Experts of a small language model: 48 experts in each of 7 layers, 2 picks a token.
Below are experts of layer 2 (counted from 0) of a mixture-of-experts language model. Rows are named router (the router's row for the expert), gate (a neuron's input weights, with its number), up (a neuron's input weights, with its number), down (a neuron's output weights, with its number) and show model dimensions 0-191. Each number is 128 + 24 x the weight over its row's rms, rounded and kept within 0 to 255.
Before each expert's rows: a language model's description of what the expert responds to. This comes from a sample of Wikipedia text that the model never trained on.

# expert 44
What it handles: Words after function words. Words after of, the or and, often direction adjectives like southern, central, eastern, plus by, in, or.
router [110  99 112 163 155  91 129  96  96  95 165 132 139 145 154  94 102 147 156 109 119 133 137 163 154 116 132 122 159 162 145 156 161 117 131 146 117 120 156 134 157 152 146  94 148 128 117 102  99 153 101 157 157 103  92 111 161 163 152 151 103  96 127 137 154 100 103  98  95 100 143  94 117 149  97 158 154 157 109 157 153  96 153 110  99 108 138 149 124 101 150 117 161 121 109 163 143 159 126 140 164 153 138 104 117 107  91  96  99  96 162 134 137 107 157 147 118 158  98 101 119 133 155 111 107 100  93 130 100  97 144  97 123 156 160  97 109 153 100 158  93 161  98  95  93 112 103 143 157 150 126 105 155 110  94 163 123 158 126 146 102 168  97 107  99 138 145 128 101 141 114 131 137 118  93  99 129 118 112 119 159 148 128 152  98 131  94  94 124 149 142 141]
gate0 [ 96  75 133 168 160 151 123 140 148  96 120 104 146 144 126  98 136 113  86 115 136 123 166 119 127  96 119  82 176  90 143 136 123  90  92 135 137 149 105  98 136 133 121 134 132 121  79 155 144 156 120 128 142  76  95  91 142 152 132 145 134 141 164 118 111 134 143  98  76 114 153 125 104 133 103 133 169 142 148 152 132 122  80  83 125 133 150 125 125 148 150  99  98 148 121 164 105 170 141 145 135 131 161 137 126 150 133 136 138 117 134 173 148 114 136 192 124 135 149 125 125 103 108 133 172  94 107 166  95 163 117 142 162 134 131 136 143 107 118 121 130 141  79 140 134  54 108 141 129 151 141 124 122  87 159 133 113 120 138  99 111 113 157 121  82 115 131 133 151 148 153 102 161 132 176 147 107 135 114 154 118 113 130 138  91 149 145  88  94 144 119 132]
up0 [ 98 122 124  84 121 152 131 128 129 140 186 105 132 143 152 109 110  91 170 107 119 107 142 119 168 124 124 149 116 114 134 125 123 121 162 125  99 140 113 156 120 120 145 111  96 105  95 149 110 144 107  84 118 130 111 111 143 107 127 180 115 109 156 138  94 141 140 129 136 131 112 123 131 133 107 121 135 196 157 142 117 113 103 112 132 171  90 121 103 133 146 127 106 146 146 148 137 155 121 140 131  96 135 113 149 116 131 155 127 170 112 118 169 149  95 122 137 127 150 144  97 117 117 135 156  61  80 140 107 157 183  97 145 139 116  69 104 145 155  70 115 121 118 129 102  98 141 135 173 154 143 128 139 111 116  88 119 109 119 132 164 139 118 162 137 138  60 139 147 136 170 108 143 119 145 162 108 119 175 118 164 118 124 106 153 137  72 109 167 106 109 114]
down0 [127 115 141 125  96 140 164 147 120 117 117 116 130 161 139 141 155 116  95 156 161 194 108 152 132 117 146 128 122 114 123 144 112 105 128 143 144 127 155 123 121 136  93 103 138 120 118 100 167 134 140 139 143 127  98 154 137 103 122 133 144 113  64 126 135 166 124 144 135 163 135  98 163 108 125 149 120 145  89 175 108 110 124 122 119 160 161 134 162 100 114 131 120 169 112 124 192 122 134 161 124  88 158  98 124 117 112 176 141 148  98 113 155 174 177  91 106 141 133  54 159 144  80 141 146 151 101  98 139  89 123 134 129  96 126 155 147 154  95 141 124 125  82 120 111 127 106  84 115 124 106 122 135  78 150 111  98 144 116 109 117  88 135  98 149 129 163 110 105 105  82 115 136 146 110 112 122 190 136 169 133 132 156 129 133 111 135 136 133 118 119 123]

# expert 43
What it handles: Conjunctions and connectives. Coordinating and contrastive words like and, but, however, although, because, plus following articles the and a.
router [108  99 111 162 155  92 129  95  95  97 165 130 141 146 155  93 102 151 154 107 122 131 137 165 153 118 133 122 160 158 138 154 161 116 128 145 118 121 158 135 156 155 147  96 150 128 117 103  99 153 102 158 158 101  92 114 160 164 155 152 103  97 129 134 156 101 103  95  97  99 145  94 115 151  96 158 153 159 111 161 149  95 152 112  99 108 137 149 122 102 146 116 162 121 109 161 139 160 124 142 162 150 134 102 116 107  95  97 100  96 160 133 137 106 160 148 116 155 100  97 117 130 158 111 106 102  92 128 100  95 146  96 122 158 161  97 109 150 101 159  90 160  98  97  96 109 104 138 156 148 126 107 154 112  94 162 124 157 128 146 102 167  97 108  99 141 147 128 101 140 117 132 134 117  92  96 124 120 116 120 159 146 128 152  97 131  94  95 128 149 143 139]
gate1 [141 139 143 130 122 114 144 146  84 100 127  89 114 106 144  93 105 150  96 137 123 100 108 146  93 108 109 156  51 144 104 142 104 102 112 117  99 105 144 104 121 126 114 154 121 144 129  92 152 145 159 129 141 137 163 105 127 133 177 121 129 125 157 130 158  68 150 139 120 135 109 152 166 133 126 141 177 109 158 168 171 107 135 136 131 121  95 110 114 127 122 158 166 142 115 156 139 105 171 148 134 118  88 157 175 137 147  82 147 113  97 119 152 112 149 124 143 112 173  83 131 166 136  98 108 160 138  76 116 101 123 118 142 123 101 110  93 103  88 156 130 131 140 124 123 109 115 117 139 132 169 145 110 184 113 145 145 129 137 134 133 139 144 124 123 122 139 141 108 128  94 173  90 126 168  94 102 130 140 129 132 161 146 130 102 127 130 115 149 180 113  82]
up1 [124 139 139 163 121  98 109 186  87 154 118 100 133 166 122 122 108 151 148 135 102 116 119  93  99 140 139  94 114 123 123 116 122 126 134 127 118 103 118 176 103 119 123  90 105 146 103 117 133 122 124 101 174 138 174  64 107 131 131 138 145 121 155 122 128  86 149 149 128 107  99  92 155 142 157 109 134 138 146  92 148 155 125 125  86 132  99 137 132 120  93 125  97 137 165 135 123 121 147 111 105 144 181  96 128 134 154 127 143  94 162 107 153 141 143 146  65 124 157 114 178 112 135 139 174 102 146 129 119  97  79 132 115 111 138 155 107 182 137 115 162 138 138  46 150  87 123 141  76 119 128 120 105 146 127 129 162 131  99 110 161 157 119 114 130  97 146 118 128 107 109 105 133 152 122 102 146 132 151 137 139 135 174 147 151  96 152 129 141 143 144 124]
down1 [109  92 163 132 120 100 135 125 140  94 160  80 124 122 150 171 121 102 182 102 112 106 140 150 136 125 108 110 130 101  89 164 141 106 129 122 153 139 120 194 135 108 133 133 143 134  91 141 131 168  99  95 142 181 152 152 145 108 100  97 143 122 147 112 124 123 143 158 160 104 143 119 115 100  91 105 126 155 150 110 132 124 151  99 125 143 103 131 141 106 120  97 106 131 147 117 103 119 126 134 146 144 108 168 117 106 117 158  99 109  85  84 129 142 140  94 105 154 152 137 121 104 119 134 163 157  97 107 115 108 138 147 127 101 141 105 182 140 126 138 114 118 131 131 125 116 158 110 125 132 145 158 176 110 117 134 170 161 141 132  97 148 125 117 115 129 152  83 154 135  94 102 161  86 179 120 142 113 159 171 115 131 145  55 152 149  83 148 146 119 126 160]

# expert 15
What it handles: Sentence openers, stat tables. Sentence-initial words like According, After, When, In, pronouns he and they, and line breaks in cricket statistics tables.
router [110 100 108 164 156  93 129  95  96  96 166 130 140 148 154  96 101 151 156 108 125 130 138 164 154 118 133 124 159 160 140 155 160 116 132 147 116 120 158 134 157 153 146  94 150 129 118 105  98 152 100 157 158 104  94 112 163 164 154 152 103  96 130 133 155 101 102  99  95 102 142  94 114 151  96 159 152 159 112 159 151  95 153 115 100 108 135 150 122 102 147 113 161 122 105 160 141 160 125 141 161 150 135 103 117 107  95  97  99  95 161 133 137 107 157 145 117 156  97  98 120 130 157 113 106 100  92 125  98  95 145  99 122 159 163  98 108 151 102 158  91 161  96  96  95 108 105 140 154 148 127 106 156 110  93 163 125 157 130 143 100 169  97 107 104 140 146 129 102 139 118 131 133 116  93  97 124 121 114 118 162 148 127 152  97 131  97  95 128 150 145 140]
gate1 [133 126  82 154 129 154 115 136 130 121 135 142 132 134  89 133 139 132 125 117 169 137 127 172 141 105 165  64 165 123 130 148 144 147 128 149 175 138 162 133 118 121 123 157 145 116 140 130 117 141 118 140  79 155 149 126 139 130 154 127 112 123 130 159 144 114 108 100 135 147 142  53 103 110 125 149 134 112 134 103 102 138 137 116 188 150 169 113 170 140 135 118 141 141 195 113 104 152 138  80 145  80 112 122 109 113 127 125 142 133 120 112 150 162 176 155 178  80 136 117 117 139 104  85 112  76 104 136  64 130 110 144 120 144 113  99 113 119  83 129 128 142 126 145 126 123 106 123 137 129 152 102 127 114 158 148 127 146 105 129 104  97 137 122 134 156  92 119 160 143 119 117 146 121 102  77 117 102  75 148 111 110 142  80 155 136 120 181 122 136 117 134]
up1 [ 69 148 108 171 104  97 133 115 162 102  93 171 130 117  98 116 156 140 145 104 126 163 118 174 115 162 131 114  79 123 133  93 107 162 128 117  99 111 142 141 105 119 112 133 122 133 145 114 180 152 133 116 135 107 137 110 168 158 130 123 138 102 113 139  88 148 166 146 107 133 123 138 106 126  68 114 111 104 139 113 113 122 105  97 153 173 118 100 117 126 107 152  89 156 140 117 139 134 108 117 181 144 120 147 121 134 149 187 145 111 155 161 106 129 177  85 123 154 138 160  63 110 153 134  84 137 148 114 117 154 162 134 152 121 128 127 148 136 106 143 113  96 153 148 114 125 132  96 144 165 126 163 171 147 102 114 107 167 151 132 106 119 124 105 121 172 146 129  97 128  91 132 135  93 114 150 116 139  97 132 140  93 121 142 117 111 141 121 132 172 155 124]
down1 [ 93 134 122 163 113 106  91 100 151  71 107 151  94  90 140 146 124 147 125  68 120 127 144  76 129 191 111 152 116 137 130 128 145 123 134 157 130 140 176 152  71 143 114 155 162 135 136 150 130 111  59 124 103 150 158 162 125 148 113 139 133 130 125 131 162 182 140 125 140  96 106 147 102  86 142 127 105 128 142 169 126 128 133 127 125 136 122 151 101 153 142 118 131 146 147 141 183 130 140 117 174 125 118 133 124 110 115 123 132 154 110 139 131 148  87  98 123 150 119 123 131  94 164 112 116 125 136 130 126 168 112 176 152 100 139 143 125 139 107 144  97 137 157 103 125 147 111  99 109 162 160 155 123 118  96 131  99 126 135 117 129  90  97  98 155  83 119 127 104 149 126 131 182 109  77 156 142 110  91 158 117  94 160 130 130 125 105 111 143 156 135  98]

# expert 17
What it handles: Field and section labels. Labels starting infobox fields, table headers and headings, such as Listed height, Playing career, See also, Team, Total, Date, plus season.
router [130  86 104 175 142 114 171  90 123 112 131  99 122 125 144 108 117 152 139 112 136 127 131 172 124 104 156 139 146 168 152 136 155  82 143 161 117 130 150 164 176 137 139 110 123 160 140 110  96 145 107 139 150 127 118 108 165 139 136 147 114 126 121 131 145 107 126 120  93 106 146 114 114 138 100 143 129 153 128 168 148  90 136 136  91 155 129 137 136 117 126 132 148 128 105 153 142 156 142 133 154 152 117 101  98 106  93 104 120 123 163 122  99 118 153 149 118 152 136 118 109 159 140 103 119 109 127 113  94  93 155  88 145 143 151  96 111 142  89 172 126 197 114  80  78  79  77 149 178 143 113  99 124 109 110 156 146 156 118 144  98 134  85 112 118  90 153 152 129 122  89 138  90 113  79  91 122 139 125 109 132 177 150 124 107 142 110  90 119 145 126 144]
gate1 [148  92 106 112  78 102 143 120 144 139 149 118 131 163 145 174 115  86 124 134 128 128 117 118 120 113 136 111 114  91 157 136 117 108 116 154 152 107  87 143 138 114 164 134 114 103 101 104 132 109 142  97 142  99 134 165 140 113 119 122 131 110 125 121 160 120 134 102 135 127 163  93 129 139 126 114 144 154 128 107 124 147 114 153 110 104  96 144  81 102 128 123 134 166 140 127 158 146 112 114 148  85  71 130 177 143 177 128 155 171 116 104 129 119 143  84 124 107 155 109 140  96 138 153 146 116 140 118 134 127 124 106 121 169 126 128 126  64 108 139 163 110 150 123  97 130 157 159 110 199 121 164 174 155 138 136 136 105 165 139 104 116 146 133  73 130 104 150 126 107 145 134 196 112 106 125 147 110 137  80 146 108 190 118 122 112 155 131  98 143 148 161]
up1 [116 160 147 146 114 176 124 126 122 141 109 116 139 118 115  89  99 135  97 165 125 120 108 152 164  92 136 154  84  70 136 142 121 120 126 178 117 114 145 109 141 154 119 102 120 161 139 124 132 109 140 153 176  74 124  96 129 127 148  70 110 100 139 157 100 133 124 120 110  93 116 157 137 116 129 125 131 127 158  98 123 110 118 141 148  99 205 122 155 142 154 113 157 109 126 130 145 111 130 156 134 155 126 114 121 146 107  94  90 101 134 149 161 159  82 171 174 100  99 124 110 154 126 148 127 136 103 100 156 105 123 104 171 104  94  97 120 133 128 147 140 120  49 142 131 118 122 108 126 107 119 147 177 104 144 140 135 124 144 147  95 128 155 125 104 132 139 115 130 174 148 164 131 121 168 114  75 159 110 130 137 149 109 136 148 144 117 110 150 147 131 111]
down1 [204  67  96 102 168 144 149 150 134 137 120  89 126 107 113 156 115 140 176 115 134 132 127  88 162 111 134 116 152 115 114 127 147  79 150 123 137 160 128 130 161 139 140 135  97 161 117 111 147 129 147 124 106 155 158  92 112 119 160 116 142 142 183 125 115 129 136 116  91  77 140 104 134 118 126  99 102 122 132 164 122 156 141 133 121 104  96 142 123 124 128 139 117 149 119 117 138 156 153 152 107 143 102 143 127 137 154 151 111 123  89 102 122  97 164 103 132 133 179 157 107 163 141  90 114 175 136 100 156 145 147  94 113 140 154 164 135  57 125 112 141 102 125 123 105 150  96 128 153 132 122 144 137 134  97 138 120  95 117 117 173 154 138 132 121 140  59 134 111 138 174 136 136  94 114 123 126 103 125 100 169 123 112 100 113 156 116 109  78 130 132 142]